Experts of a small language model: 319M tokens.
Below are experts of layer 12 (counted from 0) of a mixture-of-experts language model. Rows are named router (the router's row for the expert), down (a neuron's output weights, with its number) and show model dimensions 128-191. Each number is 128 + 24 x the weight over its row's rms, rounded and kept within 0 to 255.
Before each expert's rows: "comes before" lists some tokens at least twice as common just after its tokens as in all text. This comes from a sample of Wikipedia text that the model never trained on. Tokens count by the router's weight.

# expert 1
comes before: " ", "\n", " and", " The", " S", " M"
router [118 160 106 154 131 163 144 121 166 154 163 100 118 104 102 124 170 141 167 153 115 119 124 154  97 166 142 147 141 118 121 102 162 141 111  92 116  90 161 118 147 136 119 152 161 105 103 118 121 162 165 164  94 141  93 113 133  90 167 121 151 140 113 150]
down0 [157 181 130 110 116 135 144 136 123 155 122  86 149 137 124 170 171 109 122 102 107 136 151 148  95 111 148 111 167 155 141 118  92 100  99 134 137 103 134 100 164 103  91 146  79 143 124  95  96 125 147 151 111 165 136 150 136  84 127 148 126 153 122 109]
down1 [ 95 111  92 119 127 124 135 117 118 131 152 148 153 131 160 133 133 125 173 124 112 106 123 133 127 168 162 116 116 104 140 140 125 102 149 141 135 152 138 136 134  99  95 120 112 121 127 178 126  94 143  68 166  90 131 111 111 118 131 133  89 141 116 203]
down2 [143 119 196  86 108 126 141 138  80 136 101 176 108 113 150 117 125 100   0 118 158 126 127 114 143 136 145 138 112 105 138 117 104 119 144 162 122 171 117 113  85 126 118 125 113 160 120 160 136 125  95  95 140 146 143 125 144 143 103 140 111  88 113 174]
down3 [149 128 146 176 148 141 139 145 121  86 125 151 127 156 113 105 141 141 113 146 128 127 155 139 217 145 140 126  94  58  95 146 157 114 131 146 126 134 111 145 117  89  97 135 114 114 121 171 118 131 139 137 129 141 114 144 100  99 153  95 114 117 128  75]
down4 [112 152 116 116  85 140 130  71 107 124 106  72 110 118 126 173 141 145 151 122 157 153 106 102 126 179 156 119 111 162 146 133 117 130 128 139 117 136 140  95 126 120  90 118 145 116 166 118 149 139 152 119 137 153 167 121 168 154 102  91 112  85 170 124]
down5 [124 128 158 128 112 139 112 144 117 151 141 112 120  90 133 141 102  92  88 130 162 170 157 114 122 117 138 119 131 149 161 107 127 129 173 127 104 151 109 117 106 112 111 173  85 146  83 148 113 132 115 138 120  86 132 112 156 150  76 127 134 127 128 136]
down6 [153 152 145 105 127 124 114 144 171 146 163  99 117 131 105 126 161 170 108  82 164 133 107 138 137 127 162 132 137 118 125  69 119 118  80 124 161 121 120 115 146 158 130 124 168 190 133 120 149  95 119 113 128 120 100 129 127 118 134 153 137 176 110  85]
down7 [142 153 119 117  96  96 130 170 151 113 137 132 115 139 127 141 117 162 133 160 125 152 147 134  77 102 116 116 114 155 121 149 158 126 126 149 112 148 125  56 142 106 150 131 147 119 161 123 132 133  87 141 115 113 135 107 152 120 115 131 135 124 128 138]
down8 [178 126 165 143 101 110 126 138 139  95 158 134 106 144 119 143 130  79  90  89  77 154 117 128 145  88  81 133 113 142 146 131 140 138 126 109 125 114 150  81 142 153 138 145 128 138 133 108  97 134 107 123 115 135 111 138 124  89  98  83  75 133 131 139]
down9 [133  89 142 157  93 138 108  74 138 174 140 108 138 127 111 104 129 165 103 157 119 133  71 132 168 170  53 124  90 151  84 128 152 101  79 138 152 143 125 153 111 130 130 122 113 140 137 119 120 136 122 123 111 120  76 135 126 108 117 123 150 144 134 117]
down10 [131 142 126  97 127 125 155 134 116 122 162 115 152 136  95 132 130 126 135 137 127 119 146 147 105 130 175 155 115 148 140 148 113 134 103 109 113 120 147 118  90 133 130 155 116 153 134 111 122 125 124 140 124 120 152 122 112 171 122 137 101 126  93 130]
down11 [113 113 111 157 166 135 124  74  85 153 110 128 124 139 139 115 146  99 147 149 130 123 157 150 141 102 171 112 135  84 145 138  84 110  92 108 156 164 132 118 122 130 137 119 134 128 125 166 155 103 148  85 111 188 133 136  99 126 121 135 150 209 121 115]
down12 [106 143 129 129 111 129 148  97  90 139 121 113 133 100 132 122 139 129 128 112 132  75 129 117 124 109 133 128 148 104 132 134 132 100  98 150 157 121  75 173 121 124 126 121 127 157  91  80 124 152  98 153 155 150 190 146 101 125  76 155 149 125 133 135]
down13 [110 107 131  99  87 149 173  96 104 142 141 157 111 147 140 107 128 124 126 141 151 134 141 129 110 107 135 107 108 101 120 115 132 161 132 153 116 125 109 111 101 154  96 129 121  62 161  96 127  97 112  97 151  97 126 116 169 118 158 172 118 125 117 148]
down14 [ 84 116 125 124  68 100 111 112 103 187 120  96 114 100  96 140 127  96 140 117 104  92 149 147 168 114 114  91 130 147  85 179 114 122 146 144 137 128 130 143 167 138  92 136 151 118  87 141 137 130  80 132 120 132 139 126 130 140 154 120 111 129 139 127]
down15 [134  88 142 111 103 113 113  83 125  93 125 123 120 146 130 155 150 130 104  92 161 165 141 123 103 130 147  91 173 126 131 123  93 109 130  95 122  82 169 128 164  93 167 124 128 123 173 161 112 111 110 112 128 155 113 115  85 179 121 138 180  90 155 133]
down16 [164 164 102  95  54 145 105 149 111 107 144 115 117 102 136 127  71 166 157 133 120 123 163 135 144 155 103  95  98 155  71 151 144 136 135 154 148 141 126 138 163 132 121 147  88 113 143 104 119 158 134 132 136  92 118 135 161 125 153 147 114 107 141 155]
down17 [ 95  97 137 125  98 114 125  83 102  82 141 125  98 137 122 131 149 106 116 121 128 140  96 149 101 117 140 110 106 133 111  97 108 137 164 130 130 145 117 147 149 136 142 112  68  99 147 161 144 164 127 134 138 132 134 119 125 148 142 158 103 148 149 108]
down18 [111 139 124 132 172 126 117 133  81 135 182 114 138 134 166 105 117 112 135 184 149 101 139 145 116 107  79 139 131 119 113 195 104 139 125 134  95 127 114 101 161 137  98 141 163 130 117 128 112 157 126 134 144 121 128 150 169 149  69 105 100 157 105 109]
down19 [ 91 134 121 145 127 150 118 132 146 138 124 149 127 127 124 129 119 111 129 117 126 149 123 180 109 161 107 124 176 102 117 123  97 163 141 100 106 144 127 159 126 134 175 115 139 137 179 114 150  73 121  89 125 130  72 119 120 144 121 147 124 155 129 125]
down20 [147 132  85 120 154 167 136 115 151 118 116 119 109 124 125 133 141 147 183 119 161  88 121 143 120 128 134 137 135  88 116 143 106 167 149 119 106 141 138 136 123 130 147 149 161 157 139 153 134 128 145 138 156 115 143 146 107 160 130 127 140 135 132 175]
down21 [118 160 143 140 164 163 123 104  89 140 125  87 125 118 129 140 155 124 111 150 116  64 121 154 121 114 143 131 177 125  83 137 148 131  87 168 125 132 116 131 126 148 118 119 174 126 134 107 138 129 138 101 141 134 135 129 114 153 123 146 116 122 132 167]
down22 [126 123 138 117 102 131 108 176 138 146 138 180 153 157 138 144  82 109 114 126 121 150 116 110 131 190 153 137 115 161 147 111 152 127 126 101 115 130 167 125 122 123 185 160 111 150  81 120 144 129 139 123 162 143  98  93 120 129 132  86 131 111 133 145]
down23 [121 166 170 107 122  80 156 130  88  84 120 164 118 131 110 118 159 132  65 126 135 137 128 137 153 162 115 112  99 139 133 160 108 155  70 147 165 154 125 108 141 108 142 139 137 110 123 129 115 151 130  95 121 172 101 185 166 123 139  91  82 128  89 101]
down24 [106 134 126 124  88 121 161 147 153 125 143 170 161 205 138  98 135 125 138 133 108 147 150  87 121 124 114 127 137 117  85 123 138 213 143 117 149 131 142 170 134 137 122 109 111  95 150 106 119 118 138 123  95 130 121 118 151 108 129 163  90 104 157 125]
down25 [126 143 206 135 105 120 166 158 127 108 119 107 138 134 126 131 124 144   9 164 101 116 117 127 133 144  98 119 119 143 145 151 112 127 183 155 109 134 103 167 118 130 106 115 112 140 119 101 118 135 100 147 126 148  99 106 107  72  87 175 137  92 125 165]

# expert 14
comes before: "\n", "-", "y", "a", "l", "h"
router [143 170 147  75 109  96  83 108 148 103 106 109 138 123 177 142 112 125 120 118 135 131 158 149 143 132 113 107 118 109 135 157  77 127 132 158 186 144  92 168 125 138 134 100 137 119 150 160 140 156 101 105 155 123 153 185 112 143  95 125 203 106 131 120]
down0 [126 119 172 143 108 174 144 117 123 134 136  95 140 109 157 145 157 135 106 124 112 131 162 135 139 108 151 131 100 132 126 169 167 116 125 140 104 141 157 132 133 126 161  62 127 112 108 156 160 144  92 122 104 118 160 154 139 134  72 163 105 149 146 151]
down1 [145 141 126 126 119 119 160 112 128 136  92 158 110 115 154 131 149 121 109 164 128 135 102 168 120 115 140 122 140 119  92 142 143 134 122 152 108 157  92 136 122 148 132 165 154 180 115 129 136 122 178 131 121 119 146 116 152 152  95 123 113 134 148  87]
down2 [125 160   6 116 127 122 139 163 118 162  93 123 113 133 132 131 124 117 255 148  94 128 116 144 154 126 136 142 125 168 103 130 133  97 144 113 142 108  99 131 113 115 128 103 128 168 143  90 146 117 130 152 149  92 130 140 124 122 164 141  99 136 130 139]
down3 [144 148 162 100 125 116 126 142 137 160 112 139 113  90 139 105 152 142 148 113 143 136 156 132 164 139 141 127 114 141 125 125  71 145 140 129 115 154 139 106 101 161 172 153 154 139  88 133 156  98  93 101 157 127 159 153 141 137  89  86 135 127 134 140]
down4 [114 120 197 130 135 143 113 102 115 107 149 111 121 151 169  91 104 132  23  97 169 144 105 154 133 136 113 124 163 165  99  88 161 113 128 110  97 139 128 121 162 146 103 151 114 140  97 145  84 137 152 155  91 118 126 190 110 149 157 157 162 130 162 135]
down5 [126 131  10 163 128 151 157 100 136 135 115 134 115 176 126 130  87 146 223 126 126 143 138 123 147 125 110 114 179 123 125 114 166 101 102 110 126 139 121 144 147 120 143 129  98  92 135 141 150 153 138 144 109 137 103 118 144 127 100 142 163 110 151  99]
down6 [152 116 210 128  88 141 104 159 107 116 153 121 104 166 101 111 155 144  65 156 138 146 121 157 111 143 131 117 132 133 138 136 144 165 123 154 145 135 110  75 155 105 102 153 153 103 115 127 126 134 106 132 137  90 130 127 142 106 152 123 127 136 101  80]
down7 [141 124 194 150 143 119  94 150 120 107 143 110 125 128 129 118 107 135 140 128  95 148 112 108 158 139 136  95 143 102 182 109  94 131 134 136 157 116  84 134 154  91 151 169 147 118 156 150 135 135 134 126 124 126 165 113 135 135 137 134 134 168 105 138]
down8 [156 105  85 147 167 136 138 120  97 108 105 142 102 124 162 148 129 103 114 113 111 128 122 101 100 164 125 143 116 121 155 115 112 151 137 126  76 138  58 105 131 125 117 117 100 157 145 191 124  85 155 107  89  83 153 104 122  93 150 110 122 140 115 142]
down9 [147  99   0 154 128 127 112  87 118 130 113 144 140 132 158 154 111 134 190 134 146 110 116 115 146 140 106  84 157 117 135 138 144 161 167 130 154 136 142 128 122  88 115 145 127 137 161 114 112  87 124  98 164 165 158 134 155  95  85 157  86 137 136 113]
down10 [115 102 103 101  99 118 119  89  97 105 143 156 115 101 174 146 176 140 120  83 132 174 122 111 152 136 168 132 149  83 146 127 154 157 141 110 174 122 151 152  86 144 155 123 165 116 142 173 130 150 164 106 107 116 115 122  93 136 119 168 104 147 149  97]
down11 [123 133 255 158 152 127  97 125 150 117 146 130 148 115 126  92 129 139  53 130 126  94 121 141 138 109 116 112 114 123 118 135 130 168 113 124 157 107 138 133 144 137 152 150 120 126 142 139 129 146 103 143 152 126 153  97  94 160 128 125 186 125 144 122]
down12 [143 118 192 120 134 122 174 116 158 137 114 118 133 128 174 165 130 170  50 156 107 171 102  97  85 116 119 141 115 100 151 120 126 134 135 108 128 159 127 124 136 140 130 152 117  86 144 142 148  92  95  99 119 171 159 129 131 138 162 108 113 132 171 148]
down13 [113 143 166 123 150 124 157 111 156 134 117 114 132 150 165  63 162 123 110 138 131 130 143 158 169 146 115 110 164 121 114 115 129 122 118 100 109 121 137 113 141 129 120 116 117 106 110 122 120 161  90 120 174 145 126 108 120 111 115 143 150 104  93 104]
down14 [144 101  61 140 110 162 128 158 122 145 101  93 142 144  98 145 138 101 163 190 117 110 126 151 130 180 137 121 178 149 131 138 164 123 125 121  86 105 147 145 173 129 134 161 126 129 134 120 163 117 102 163 155 125 158 101 104 128 131 158 148 115 175 177]
down15 [137 117 255 123 111 133 117 145 132 117 142 117 132 118 143 132 136 105   0 128 119 121 160 107 157 111 118 130 134 147 134 115 128 145 131 120 135 117 110 118 108 130 123 133 127  85 158 140 117 125 137 131 121 161 144 145 143 133 110 117 153 108 128 137]
down16 [139 130 143 128 116 132 135 131 150 120 140  72  99 105 112 161 138 124 118 136 124 138 125  98  89 136 140 122 148 152 123 112 136 125  65 114 145 120  88  91 165 123 119 118 107 104 127 148 156 127 125 132  85  88 160 161  90 109 125 157 143 126 102 139]
down17 [126 137   0 129 111 129 131 117 114 128 127 145 127 139 117 128 121 115 255 133 124 131 124 139 121 148 109 116 125 135 111 134 126 143 121 152 133 108 129 151 121 150 127  90 112 132 114 144 141 105 163 123 120 130 124 111 143 123 138 142 108 130 144 126]
down18 [104 140 210 128 152 141 151 149 181 184 122 101 106 135  74 134 131 133  74 141 151 132 102 157  94  83 119  99 163 121 121  97 139 169 108 125 144 133  84 114 109 142 109 112 139 111 166 141 119  85 130 121 113 104 107 146 129 155  97 128 165  67 140 137]
down19 [100 132 255 149 108 133 136 133 156 117 135 116 127 127 134 121 150 129   0 143 118 120 125 127 148 157 128 118 136 147 122 126 140 122 140 128 116 116 122 124 115 124 108 151 119 111 123 128 123 157 128 137 134 158 126 111 134 119 116 125 123 127 126 132]
down20 [121 122 255  84 110 116 130 138 126 123 134 127 119 120 170 128 124  84 107 143  89  74  95 126 117 100 149 158 167  74 170 123 106 133 122 117 121 151 103 111  97 117 123  87 128 143 135 128 145 135 149 111 113 141 148 122 145 155 125 139 149 136 155 141]
down21 [142 130  53 100 128 171 122 118 149 149 111 175 116 142 104  86 124 135 102 106 135 118 123 123 101 108  76 125 137 147 104 162 123 126 153 112 164 137 116 127 122 182  95  76 149 158 148 120  97 117 143 111 139 149 165 157 168 124 169 112 173 136 149 153]
down22 [133 129   0 119 116 132  98 128  95 109 143 122 121 132 183 116 135 105 243 146 132 121 121 129 119 130  89 100 133 114 119 165 160 137 105 144 162  93 133 139 130 130 134  87 126  87 165 183 122  99 105 143 114 114 140  98 150 120 147 125 119 135 139 123]
down23 [145 137 255 117 119 125 126 105 133 124 110 130 128 117 112 121 107 122   0 127 118 130 130 128 135 121 140 141 132 138 137 132 135 135 134 134 132 120 137 124 124 127 130 154 127 114 115 130 120 135 141 124 133 131 123 132 133 134 121 141 125 120 124 131]
down24 [140 159 128 126 137 157 132 147  82 144  99 129 180 143  95 121 112 164 159 148 110 127 165 147 137 127 133 162 114 113 110 106 100 140 130 164 154 136  97  97 151 125 131 147 145 105 106  89 108 112 169 127 122 122 170 161 124 121  89 132 128 144 147 184]
down25 [119 136 115 149 160 148 151 103 151 115 133 161 149 139 163 137 109 101  92 122 122  95 137 132  91 146 144 136 138 175  86 177 140 158 135 160 147 112 150 142 119 127 142 164 115 144 172 158 146  40 158 108 132 130 117 133 110 118  90 144 117 114 119 172]

# expert 6
comes before: "\n", "|", " ", " that", " by", " first"
router [119 124 160  60 127 108 103 121 120 123 129 128 121 153 152  97 128 124 124 128 104 144 167 138 134 117 137 125 126 136  78 167 110 101 100 136 120 160 148 204 192 140 107 138 133  64 183 153 137 108 129  97 144 135 145 143 107 133 102 156 118 103 124 104]
down0 [124 137 255 134 141 113 120 122 122 112 131 130 124 148 106 134 109 126 255 118 126 131 119  92 139 170 121 179 121 133 153 120 134 128 140 130 163 138 134 134 137 128 100 140 123 132 132 106 123 145 114 107 126 111 119 110 128 126  93 138 121 122 130 142]
down1 [115 118 233 163  55 117 118 135 129 125  93 165 126 116 119 119 141 137 211 115  82 155 140 114 126 160 118 115 127 133 146 111 106 117  78  91 146 144 137 143 122 119 144 111 138 138 119 128 101 217 136 135 122 133 101 124  81 136 117 154 142 160 129 110]
down2 [113 122   0 141 117 125 124 128 125 133 141 127 129 125 117 115 130 138   0 123 119 127 143 110 131 131 120 118 130 153 140 139 117 133  95 124 138 143 111 109 106 122 134 133 130 112 111 105 120 145 127 126 113 135 128 124 126 124 136 121 115 100 114 135]
down3 [163 163  31 143 121 112  97 144  95 114 160 121 126 117 113 168 113 137  76 142 141 145 150 133 116 110 101 146 142 130 152 101 129 139 129 126 131 111 151 127 125 125 154 163 127 116 134 138 152 113 137 115 163 153  95 145 119 124 117 147 131 114 126 130]
down4 [159 151 197 172  97 141 124 135  90 117 133 112  98 141 134 134 127  89 215 127 160 146 133 130 122 123 156  87 122  85 149 137 144 147 120 130 102 119 119 160  97 184 173 108 126 137 186  75 182  99  92 155 144 108 154 138  87 140 136 102 144 136 172 120]
down5 [113 142  17 119 145 116 165 135 163 100 121 140 146 139 154 116 131 114  11 138  94 151 139 144 153 162 141 121 139 113 127 146 130 125 133 129 138 136 120 108 161 114 150 157 131 122 134 123 125 149 146 175 105 144 136 127  74 139 130 133 139 104 137 128]
down6 [108 108 166  90 113 159 157 130 160 147 134 137 129 109 139 123 127 122 172 121 145 126 145 126 165 123 158 140 131 125 142 120 161 113 182 143  80  83 117 148  68  96 110  89 111  77 139  78 153 185  98 161 110 137 126 172  82 121  85 118 139  77 157 136]
down7 [140 124  52 153 111 150  88 123 111  87 144 125 113  65 156 170 119 125  64 134 122 152 103 134 141 103  77 134 135 160 137 180 111 150  88 153 111 118 134 110 160 121 148 137 137 144 110 117 122 137 108  99 138 153 120  73 170 130 156 155 133 150 104 153]
down8 [110 110   0 128 115 145 120 107 157  76 148 104 105 103 140 137 125 149  21 143  93 177 146 136 140 102 120 125 144 106 109  86 117 136 135 104 136 143 119  83 129 128 119 168 139 118 109 130 132 152 150 107 146 157 125 111 123 134 114 126 116 127 124 133]
down9 [120 147 199 129 132 143 117 108 157 112 112 110  91 106  93 141 128 138 202 149 121 107 141 175  86 140 115 100 135 140 141 140 140 156 107 112 127 104 143  91 138 109 163 134 108  97 102 144  69 136 151 125 129 102 143  82 138 104 172 144 154 127 114 164]
down10 [119 182 156 152 149 152  76 144 101 133 148 148 166  97 119 111  90  68 161  81 137 135 154 107 121 112 140 119 101 144 189 126 102 101 107 136 128 159 131 127 106 143  88 186  97 114 127  97 154 152 153 111 153  99 192 161 137 133 149 102 160 153 131  95]
down11 [114 140   1 110  98 119 127 137 146 130 175 154 127 113 135 129 132 108  46 110  69 134  98 153 120 133 121 124 112 169 134 128 143 108 111 146 131 120 116 123 169 137 130 156 107 106 136  93 157 179 121 141 127 143 123 118 142 105 108 148 122 155 139 124]
down12 [120 147 110 156 140 146 121  92 162 132 114 129 173 142 162 152  88 144 147  97 104 116 159 104 129 157 178 105 107 143 113  91 126 126 142 165  90 108 143 166 128  85 128 129 168 138 142 117 171 134 123 107 115 137 121  94 136 115 133 104 146 122 108 167]
down13 [126 121 106 136 142 167 150 128 141  87 165 125 164 134  83 110 151 118  98 148 123 121 135 138 162 117 147 105 160  77 135  99 142 100 172 103 142 115 103 124 148 147 178 189 122  72 125 124 134 137 132 110 121 149 144 157  97 151 120 110 124 111 157 119]
down14 [124 129 255 140 123 143 134 128 109 134 122 121 118 142 133 104 128 136 255 120 134 132 123 128 140 137 143 135  95 142 122 146 116 131 128 124 135 145 127 102 137 151 127 132 122 138 132 150 128  96  96 130 134 155 128 122 111 145 110 138 131 118 103 113]
down15 [152 176 152 131 147 118 148 139 163 134 114 122 123 100 141 138 118 127 105 110  97 103  98 143 143 187 108 156 114 107  91 134 138  95 119  95 170 120 114 108  88 154 123 135 124 107 116 145 113 112  94 138 122 132 136 131 171 131 140 165 127 115 127 117]
down16 [126 109 168 100 103 127 153 156 154 151 124 109  77 148 117 176 130 112 128 147 140 169 160 109 146 145 149 129  98 148 113 112 103 141 149 138 122 140 139 146 128 165 125 115 101 138 137 135 101 130 105 124 140 133 134 127 161 136 120 145 124 101 172 116]
down17 [131 160  32 114 130 122 123 104 179 110 139 108 109 120 132 111 157 123  43 116 104 118 144 123 117 141 100 158 113  93 103 114 111 105 126 150  84 100 120 125 116 143 128 138  95 129  93 121 129 144  93 125 105 103 110 163 154 167 121 137 142 148 121  91]
down18 [122 168 231 119 150  91 101 107  91 126 141 123 101 138 164 144  93 166 192 155 166 118 148 115 112 136 134 119  98 150  89 120 171 120 122 153 143  88 128 127 136 105 121 124 133 136 132 149 124 156 116 124 113 127  85 119 156 130 128 152 132 146 107 108]
down19 [132 120   0 135 123 128 132 121 140 125 124 129 130 124 122 117 121 126   0 114 109 132 136 126 136 128 136 119 125 123 126 133 136 121 130 128 122 130 143 101 131 127 129 143 130 116 133 111 132 136 109 131 143 138 121 123 134 143 131 124 128 120 126 132]
down20 [131 155  85 127 130 126 120 176 102 116  91 157 119 118 118 118 132 139  99 106 104 190 176 108 115 112 100  69 133 115 108 127 112 128 142 106 114 131 104 114 170  71 124 184 157 147 121 132  76 160 133 153  88 159 151 126 155 178 181 148 130 149  95 112]
down21 [149 102   0 129 105 138 112 147 141  98 138 134 116 107 155 116 111 150  35 124 121 149 102 151 104 141 138 159 172 135 131 120 124 132 134 104 113 131 114 126 100 122 136 132 137 103 134 101 115 123 131 104 108 150 133 139 116 156 104 142 175 146 153  85]
down22 [178 114 108 118 140 109 135 136  80 114 129 133  89 153 176 154 102 145 110  93  82  76  98 101  89 143 129 119 125 125 126 130  83 120 144 128 134 149 110 105 124  84 105 102 109 147 125 104 117 105 154 110 118  97 150 125 154  94  88 149 132 121 101 156]
down23 [170 106  39 119 180 112 169 152 148  92 151 115 113 131 112 118  79 153  39 161 140  97 183 132 129 158 120 150 104 130 120 117 150 124 131  94 151 168  74 116 156 143 143  98 152 112 124 139 115 104 140 113 139 139 109 128 128 149  89 131 114 145 157 134]
down24 [158 123  56 131 138 124 102 129 167 116 171 115 167 149  99 164  97 161  58 130 127 127 130 151 127  81 172 139 153 128 144 109 149 103 131 145 128 114 162 116 145 118  94 129 155 113 100 102 128 134 119 114 109 139 113 148 128 176 133 176 129 103 135 142]
down25 [121 139   0 124 122 122 120 130 117 143 128 120 162 138 129 125 134 156   0 142 116 116 139 100 152 139 154 146 109 135 134 130 123 139 143 137  69 131 158 140 135 110 131 155 130 104 130 112 102 133 130 160 142 117 112 154 138 160 124 132 154 107 138 106]

# expert 4
comes before: "1", "2", "9", "0", "8", "3"
router [155 155 103 136 168 124 138 139 126 134 151 137 135  94 130 123 165 151 175 114 129 101  97 161  95 132 154 136 185 131 158 113 159 136 105 110  95  87 132 112 153 151 117 123 154 149 103  80 111 122 162 147  88 109 130 117 134 107 130  88 115 158 116 147]
down0 [111 136  40 122 145 102 109 111 155 116 118 105 109 121 127 145 145 113 202 129 139 128 131 105 130 102 147 137 117 107 104 119 115 119 121 104 159  93 134 117 160 155 131 160 112 100 128 111 123 166 136 162 119 146 147 125 113  85 107 144 120 150 129  99]
down1 [119 125 117 129 103  67  86 182 108 134 121 155 145 151 122 159 106 159 165 170  97 121 118 125 131 111 129 108 122 129 170 113 179  79 106 100 148 127 125 128  92 112 122 143 173 124 139 142 109 130 134 128 119 110 116  80 143 132  94  92 122 126 143 138]
down2 [145 159  69 119 129 132 119 144 149 159 156 140  76 139 175  95 151 122 187 114 108 155 129 125 126  92 132 165 167 133 125  89 138 126 139 169  95 160 114 125 113 109 114 120 137 121 131 134 128 147 122 117 121 140 132 103 127 125 148 124 132 113 143 152]
down3 [115 141 140 143 154 152 125 178  98 152 146 110 154 120 133 130 138 100 146 111 163 137  98 171 158 151 164 121 187 150 117 105 146 129 145 124 101 131 115 132 115 173 145  73 127 145 139 129 124 132 119 164 159 108 115 114 110 181  92 118 160 132 150 155]
down4 [153 102 119 126 120 150 119 138 106 125 132 125 125 154 128 143 120 131 143 138 160 156 133 150 130 113  93 160 129 154 133 120 115 104 100 146 121 106  99 179 137 108 138 155  86 152 178 125  72 104 147 113  98 103 117 130 129 133 159 105 121 115 100 124]
down5 [151 123 108 134 128 127 144  93 159 117 132 134 108 169 102 153 137 118 154 124 154 113 157 141 147 113 161 116 149 126  80 131 154 117 133 139 109  89  79  94 133 158  99  89  96 130 132 136 117 156 123 102 150 166 131 118 117 106 146 111 110 130 125 115]
down6 [100 122  61 169  78  92 147 136 120 127 132  96 164 154  95 130 134 127 189 168 166 121 127 119 138 123 138  88 139 114  97 125 126 166  89 102  96  98  95 179 149 119 148 170 119 117 126 157  98 144 124 159 115 163 161 161 143 118 131 101 163 117 110 153]
down7 [134 154 112 171 135 102 137 135  98 164 104 120 120 192 137 115 131  89 143 119 162 142 123 167 141 156 161 152 147 174 134 110 123 161 118 126  97 117 140 146 122 149 122 188 131  94 126  85 125 132 127 138 138 139 125 132 153 170 160 152 160 148 140 114]
down8 [168 103 118 107 114 130 106 148 118 159 114 121 150 160 128 162 128 108 139 127 122 143  63  53 150 112 130 102 114  90 111  84 169 139 106 115 115 139 157 156 139 121 128  91  90 160  97 129  94 121 160 138 117 126 148 139 130 158 133 123 132 154 145 138]
down9 [107  84 117 133 111  52 161 128 153 171 130 171  99 116 134 140 114 105 140 149 117 134 174 123 110 100 169 159 141 148 151 140 103 119 147  91 128 139 116 126 115 103 130 130 139 115 131 129 115 163 151 141 123 118 170 112 112 157 108 122 152  93 146 147]
down10 [131 152 168 124 142 113 120 102 115 152 168 151 119 101 147 180 132 140  99 178 105 117 103  98 125 101 133  82 143 113 112 137 139 132 137 125 135 128 105 127  83  99 153 119 152 115 145  87 169 130 159  91 102 108 139 148 128 155 153 105  75 136 149 151]
down11 [117 106  99 146 122 136 124 131 139 120 158  84 138  87 125 128 109 125 149 175 155 101 138 105 152 139 158 158  77 103 105 130 139 132  96  83 137 121 124 141 109 125 126 152 130 129 138 163 129 132 161 100 132 112 133 147 113  80 122 113 120 139 162 166]
down12 [ 81 151 198  92 125 155 108 120 131  92  81 105 128 141 102 154 118  87  70 150 150 128 128 111 107 160  95 109 120 117 133 171 126 158 128 132 112 141 122 122 114 116 171 107  83 163 135 135 155 126 100 168 122 147 115 102 113  98  90 120 110 136  97 126]
down13 [ 99 160 126 134  76 144 137  72 152 169 146 130 145 132 167 118  98  83 137 109 112  86 130 138 138  91 154 167 119 142 115 117 144 124 122 127 127 140  96 119  84 160 161 137 109 135 110 134 131 102 108 153 181 114  95  80 157 118 137 170 127 131 150  51]
down14 [163 149 150 125 148 120 131 117 112 157 159 119 113 119 119 131 125 178 107 120 111 108 137 136  71  99 165  97 158 106 119  76 154 154 124 140 112 107 116 119 156 149 139 115 152 120 139 135 105 149 132 127 153 138 127 137 123 146 117 124 162 119 139 110]
down15 [112  72 131  93  99 128 124 140 137 152 112 127 130 133 119 124  94  90 117 154 105 106 103  82 104 126 113 114 103 116 155 103 136 124 130 119 113 125  62 184 133 111 116 135 110 106 119 174  55 108  99 132 127 111 110 100 152 194 142 132  86 121 116 116]
down16 [136 120 114 122 111  98  62 108 116 151 173 128 141 126 102 137 133 101 142 103 115 152 169 110 135  95 148 115 113  91  91 116 119 145  98 141  90 116 121 127 116 115 125 181 114 119 131 134 107 120 133 155  87 112 129 157 139 151 144 120 119 100 104 117]
down17 [101 170 123 116 124 129 120 146  81 127 127 132  93 116 133 133 140  93 119 114 160 143  97 108 126 119 172 148 112 182 159 141 129 153 112 105 143  98 122 123 139 177 142  95 105 103 168 115 139 142 133  62 116 147 138 111 125 114 135 117 108 111 144 108]
down18 [123 138 178 153 147 137 129 124 120 101 123 113 130 129 161 132 139 119  86 110 134 127 138 112  72 152  95 114 119 142 157 159 123 179 116 117 152 113 172 158 110 136 109 145 146 144 118 110 106 146 183 120 147 101 162 127 161 150 175  91 136 124  97 108]
down19 [116 103 255 128 133 133 108 141  87 127 112 137 128 105 115 142 137 127   0 162 145 127 137 130  97 142 119 108  96 129 110 145 147 129 144 144 148 138 100 115 123 141 137 128  98 144 119 120 117 128 150 155 149 116  99 131 123 121 150 119 108 116 137 109]
down20 [124 103 150  92 144 109 111 129 112 103 112 103 193 125 108 122 135 140 111 122 128 129 123 123 126 131 121 106 152 115 159 184 130 136 116 135 109 118 108 123 151 136 173 144  94 125 125 115 131  89 147 131 141 124 123 133 135 136  97 168 142  97  94 141]
down21 [133  96   0 130 136 140 111 106 132 103 114 113 126 125 107 152 125 157 222 107  94 140 155 133 122 122 111 158 103 108 133 121 147 107 127 162 115 102 140 117  98 184 129 161 144 116  95  90  69 121 106 147 157 154 124 108 153 113 131  90 150  88 141 111]
down22 [117 120 121  92  84 152 157 112 150 105 105 158 102 122 131 127 101 108 158 121 151 132 109 130 145 162 136 146 145 123 124 150 125 156 142 130  97 115 157 131 150 146 142  95  83 110  70 120 115  91 111 103  85 100 124 119 102 147 132 138 120 154 132 135]
down23 [119 154 147 141 111 125 100 157 122 131 175 117 115 131 124 124 161 136 109  80 156 112 116 158 141 121 102 176 124 141 143 155 104 104 160 120 128 150 145 187 117 142 125 109 106 106 107  94 129 147 147 159 131 107 135 141 138 124 117 127 126 142  94 113]
down24 [129 176 103 160 129 113 104 127 147 189 163 116 134 147 138 107 142 135 165 106 164 157 141 152 149 184 160 151 122 130 145 125 142 106 169 186 129 148 121 140 143 169 127 114 157 141 129 123  89 138 129 117 117 125 139  96 191 169  84 151 121 132 112 123]
down25 [126 123 126 133 157 125 114  73 138 120 121 124 117 135 118 153 136 131 132 105 119 170 129 120 181 122 122 111 153  96  81  96  51 104 157 149 115 162 150 127 132 158 145 113  96 131  85 182 157 123  99 132 133 121 131 153 129 138 136 104 142 163 117 144]